From a checkpoint of a small mixture-of-experts model trained on Wikipedia.
Size: width 96, vocabulary 2696.
Experts: 24 experts in each of 11 layers, 64 GELU neurons an expert, 2 picks a token, a softmax router.
Training: a variant of SOAP for the experts, 332M tokens, 5063 steps.
Below are experts of layer 2 (counted from 0) of a mixture-of-experts language model. Rows are named router (the router's row for the expert), up (a neuron's input weights, with its number) and show model dimensions 0-95. Each number is 128 + 24 x the weight over its row's rms, rounded and kept within 0 to 255. Numbers have three digits each.
After each expert's rows: "mostly gets" lists some tokens that are sent to it at least half of the time. This comes from a sample of Wikipedia text that the model never trained on.

# expert 11
router:104153144123109116138132147151130136177098110150151156126130158147132106110181157101124142080084179129123148158108124148096173086115111131143137154105150156090114095109172112128143155132126078123095126116124103112107110115125082108128108149175111126139105104140137149151138125155095159118
up0:112118155121135124109132125146127167104126156136121112121098162163106136125145147122141137056126132133114138146122122172128129150132088077142124132154079112125134150169078161160163070121117153165144095105132161097109107163104137165113112130127099116139128105123111095162152106114153158129
mostly gets: "0", " l", "ace", "}", "%", "le"

# expert 1
router:122129124159143128150052105125095111113144159144122110077136121125137166147107130127129088105124136126133159113116147114091123158114105130148115146114126116109151076164122133162142161120095141180090131106172107159210144141143136126124149169137135136110136129145113112144101116130097122154
up0:122103073113109150146080139131108094100147103140170122164141086111122143123153148130137146149136085093144111114146172101112109125124123086099088128165120131144130096164155106110122143134102149089105134154138109145147110153156116177141089134129102085132135107119159114126113123188135143126
mostly gets: " |", "|", " L", " Cl", " rec", " S"

# expert 9
router:099108155083111153134121147135069101158136145148122104121082144138132129113147175167132160127124114135098158111150087122158126112103156158147122151129068130157126109109138130140132107149097087158126149109109111132138066162139185103119111116151159099135094125137132157142149120136140115128
up0:144094166104116130101108095155167092168157133150108119132120092152137129116132127119119143153132156111109109134130174095091116159138128115121143111140185131106141148161117159121141123109121145100071140153148119142124079073147156089114121145110101118111115096136159144194142111141115122123
mostly gets: "3", "4", "m", "ic", "g", "ight"

# expert 4
router:114116133114170112160092117163113167097113147145092126157133196115108102131145144100101150110138156136152139099141132119142147142115146071153133139123155119103123141080128138105136147140131150089142120151128113125056183139100158152139134124101096114109162129145139131148123168132088114123
up0:154109116119130106102096160144167095082150067128130100054116133149122141093131156106133132135108157146091135131125107085141107160141135116100127128141165117134136129108116097129126096113111116152082131113119085121106144111107145149120127156109151139169123165114134105125127156181097095115
mostly gets: " a", "i", " an", "e", "se", "io"

# expert 13
router:183108156129129119132164104086122095110105120124154126118127137127167164089139140147148088102135147151106121147140121124130166129097138131140191134112138134114109140106108112126116151135156164111091128100115117180073145123125190131120108154105089128143138100085147144116161122149114093107
up0:165111174129137106151124148167152159127113107155146156120104152121109129103121102130158115130130154114096115098161156170184133147112114121128146114119093104108105126182151137139144131106130116102100148165170158107133122143134171142123106121146166091150138167119100086119135099097106158167
mostly gets: ",", ")", " that", "\"", "'", "),"

# expert 0
router:110107137143137112136122143131115113100133110117119108139095156089169085126109092152140097110158173113106143133130154121124114132141161161119085100135099140144122158162116146182096125147149095125094127149147151146166142084108110099112160187101147159151133137137138118147102102102183119128
up0:114091128110126137130144120073132177126133086135168122152090134095155079143133159093126113103137148135114071102123142158100120145097121080163090116154134148125124161137136116124106129103115157079129115162124139142120127128101132143131177162076124100136141107107101141142135116095148145104
mostly gets: " B", " F", " S", " P", " J", " H"

# expert 16
router:132138163125153117167135145155145100138087158104136100122112116134144132159095115141125152133104156111171110084163156097112118133095142124085084130160129167120091108099175173091169125126131101136143151126092092138121089126113133152119147109149110109145144154113139085159146120158104134113
up0:100132103116102118121114183147103112098148136129114168107101124120136177080120136103116131100166122153161090154126188142150123118151099110101119144120160102120139103135136126146101129142136085118120133133135083131160134099090140134165100120081134148146093163135166109117100147107116083128
mostly gets: "9", "X", "TA", "2", "SP", "RA"

# expert 7
router:149140141159109074126092135191127107123093128162142101120142105097116150103105137114136171120120142146116137105123155131134109140144106092151125123084183147127133133080115128114136147123097120119118174115151137150153081169119146097158099156167137171147120169100141112105100150132130131132
up0:146143100119105149157147129130137117107118136123155167142117151173134159103135135103117089130114098135154125091097115128129156112083157125100167170148116133130132120061117137093109127151146135128174130093141150170117109133147106141158144142075153085122139172144153140128116118142091169161
mostly gets: " and", "ing", "ed", "ation", " or", "ated"

# expert 8
router:144103150160123128147116159105138135106143126141133111123092133118147181134118131111154162100139127132134085112113135131111178115126194150174090149134150142124148129158176099099109102160129105106082112136133096093106150113152124123124192101105107093120137105138142123113165130092098135127
up0:121114134124090156156119155129081085084150093141137130171157130102076120134144095106164089127148110117105084126132143107112142131142119104140120118189162142138128111137133106096124083109127144114109154149126126107111098112158113152088196098121130149144143115112133100144139152142110142107
mostly gets: "–", " (", " \"", "/", " n", " e"

# expert 10
router:126094113123158156154129140078111116131139092111091140116152111147138127169127114117123121135139115111143165097137138116122139053144145100081153189113117134121106126160130143125112110110145147169121126166124145121143165075152132132122124142131125159125087105109115153156106179091082122116
up0:175135128082141129138145148161120101163138146125109163113126132118093126118114149141131113126151124125162124138129100135119131110149117178105145143109126134126151120110139166166087139101162143140110138123165103135080061117117150099146136150078126127162127146165139084103097164071098139112
mostly gets: " p", " pro", "em", "re", " re", "ch"

# expert 5
router:103107140143098149095107144092164138089098165168129147117128120138139140120146120115152092080120084103104132119138119110093137140107137131134136167121141123136141118121119167131126133134147061136143114106102158100177119149104144130117107159106116089152140120153152120078118081166175117157
up0:167149157186118111128163106096154118048108130126120177100145124152145130145141095123139106112107099119124094143149136155100131140127127119118105132121159135175123106119136106102136111136116086156159103187117125152131156130111133155170123124128126142126160122139114115147088126073130088141
mostly gets: " ", "p", " W", " sp", " cont", " comp"

# expert 6
router:124123109139122077105125090110111148185099115126147111129136116126162118097130112143110107162119117102169130095126098129156087133129129158157108105135093111126102120115127108108153157152165117133189124133126135153134165179123119136160122160155116127108164136138100189113081082129149126116
up0:115174115143129107102155122073118141114142129091097125108128120133146116148095094129113120159073121149135120138141137101120161116117147145186155076177120139150110105123134141159091156143116124138160096132135151138126140177130129137155155152126138121116141115118111178118102128143161165064
mostly gets: " as", " with", " out", " they", " them", " during"

# expert 22
router:091144135086111126140141138163093102137119133132126111102094125147094119104160137144145113144121122096116141151144083154108163117108130106132087158103138123140127124137137147177164087131126127090119115116113109111120161186139110145112096116118168125125099127090127103180186129182136093119
up0:098124174130111175119133142159114114116154139156123171143164120124129063135181113120132173126128110169137134118110144146108122110142138119101110123127164107111124148135120136101153135158117127157127077185157078095117096145143147137134060138130136150152128119078120136116116125133159121130
mostly gets: "7", "6", "8", "al", "5", "am"

# expert 20
router:081118154132124125115145161111139155133146108122140100141121086106070177155099125073128126127155154144131131125151117088096130134145077153107136161123104180118145131135135089178138079104148159133143124116142165161123124141138144138111161121138115160104111131111123121115101138149146089170
up0:157124112120096152091096121151118151126175116167156152132141116120103149118109132095145104122106131117092100128104109119134116085118133086140099098137148169139106148167086133152143112121084130188126135151149104125169116135148122091095143087136134115138140157155082126147114133100149093171
mostly gets: " of", " in", " at", " by", " from", " g"

# expert 18
router:135114078148156142094108096159129131167166147148110168133116121126143144148145145084154134152146136075103135135170112146149131122121138142139130126126166145097098134073124109137111139136142148089130134104078171152067147112114097124131126091125130135098131117128132146150127121091065146123
up0:156118132109143142133095116151101135142149140149115170141110111152150085105120128107149125149136144113107133134083173119123150109117157159195130129141119097098099142103161114130127148163133092136112085118146111160106101121152130136099092142069139142140100142153145099123055144115135144157
mostly gets: " was", "ur", "ers", " his", " is", "s"

# expert 17
router:109128160128119116140113114112113127106174129098160098108136127124099117159086146125132123123137075078144125132150101125084128097167104141183167143129105190142107147098151122116114123118150120112081119150123140134149138110108136125129142154140109055146132146098137125145152096142138172157
up0:113094097104108147180152119150135159138112131115147108117085151155132137117180085123128144074131166123152097132096120122125146153121098119157129094165126141105120083179115124128114148093139120142122139141097092126103112181124150122136150128133103130167117153107112105142171139146092099103
mostly gets: "2", "1", " K", " c", " E", "E"

# expert 21
router:078129102111103122132123126123111108096069181138145108143104121125152138142106112107116120143147121178110128172119138122132154102174118082122148144104122147141096161173105118177098130105129120141136147108134100093120139129149131099131120101131128101141122184154124146154095122137163146068
up0:116151119118112169080081144160147092125122114139112122101125107155151142117118134113132116189138136092098153072150146159068142082086188108104139150117145124139107123121136130095113120137146145107149148151168117131138144108115138133103105122114111125143115141125070137139107155103160124142
mostly gets: "in", " m", " b", "I", " h", "id"

# expert 23
router:135093119137145139157134157139141138097115082118187153124119146112139143099087110152145092129104105170135102128157136111123074131152114096112099117084172126112135126171148122107149132116082123140164127093168121125133133105143161067117127143135111152142133138145139069137153096144130124130
up0:136175129123148111116142153119128099134140149122104121123098137124071138136115118146105144063175141103143142121094104136084142118122132098124090151110138103118130109125143115173129144139096165146135130129120107114089141101108116107192131125123102126162123136148123116093121160174091179174
mostly gets: "\n", ":", "-", " v", "|", "°"

# expert 19
router:189138170097129120121132155091132142158142156126136134114135129135122098152170124093148124081128085173075137138069138152159148139152122146107142121135139151139093149146129146132126134122141114140061125149129140114139123146083117138104120130121101108122090155128134116141117174114101071120
up0:127162124153098115101149145126153137093114114130113113125160157116122101149098116163143104102154145181125135173125135134126118117130131109104159122120112138112133107122111138124120177104079087159164179103138136144123082127143145062118110126114122140167130160108121101104121135133207129119
mostly gets: " ro", " John", " American", " School", " ac", " second"

# expert 3
router:122147082111143161137162164120123136110147157145162114134156165120120094180110102102147130124137082151194175139125083100127147125117135163132135111103116121133146153095139098141085113111137146150118126101092099117116153109131111145115129119124116126133180103106145121107111100091171095140
up0:084133101156131116122086157153146128153147127112144141127110100136134112158173152152141114128130113139154123124111139143133131104128136142156153114110112180143145102145188117094084145106093153124142118155111107144128121097145172144209119121082104163129139091152111114122102116116151112087
mostly gets: "z", "y", "r", "ol", "ig", "ir"

# expert 15
router:086131118147177105094092111111152140147143125100125107136143147124126130092161102078135147108111136130167148078158136123136168089155098147134154143141176104155153145098122176161134143116131142134123114104099138096137100112138072138144105158088114160123129139104140135107157133133104145161
up0:132149120124149180116087116119164118166090091104179169133147138136132139129096169140144106139123105160159131106104103094154145143113115123112138109102137120126156164136123135117119147131126115122132179159123187147123162064143133119096118135139139108141111153135148178110124101157102156101
mostly gets: "er", " to", "en", "or", "l", " r"

# expert 2
router:119178087103095134139108120165104155153146147132117137129133142093153160108098125145080160129113136167162127126165065153134120108098157139124126116116095091092126128133138172108119104158154139144131120143107174097149145116150128135128151101134135121120146127104110072116087170129138134162
up0:173158167143129162148118143167098149173118131102129126144106154141115126134081123125131116117130097143134117094094123148138135124103134135134084125164090141145135128082135123085083110130159139154173089105140158118089136119145110134116158190114161163132120144078124121119146124153110156150
mostly gets: " C", " d", "at", "it", "t", " T"

# expert 12
router:140123121100143128086110119060141150076083103115125159108115138119114132121117148166146116140106162152130089146127098119105136129121155124155134136135087094152150167126120134124168172127166163109120197130101115106156098089117113091121115106141152142107132125110135153145165140127108147147
up0:181142134149140124099115120107121160109074154109137110138081122178072108124115162096146143117121152116136103170158158123073101119152118145137120081089110123139112116101132106120147123130117118108149101127106111142127134124105120119124104164116137153142120113097086143112076093133125133180
mostly gets: ".", " on", " s", " –", " con", ")."

# expert 14
router:072106153179183120139161097083150127120149165101115118145125144101149105117111148171137158143153126123107099099113161139100103158106155107130159118136143117160106086151121127107138136140105151182141096120124140118134160131156111115085146117143153115105118126087128109112111093128109127166
up0:141150176151140095184115137113186115121133120151146102102158105146146118141163163117097098165107108120177133118152114114150156120129093167102123131125147141123158110131155112134145108140137100098133127122146118075113120128151115093146124122091176141125108092135163115129171156156141134173
mostly gets: " the", " for", "w", " V", "c", "=="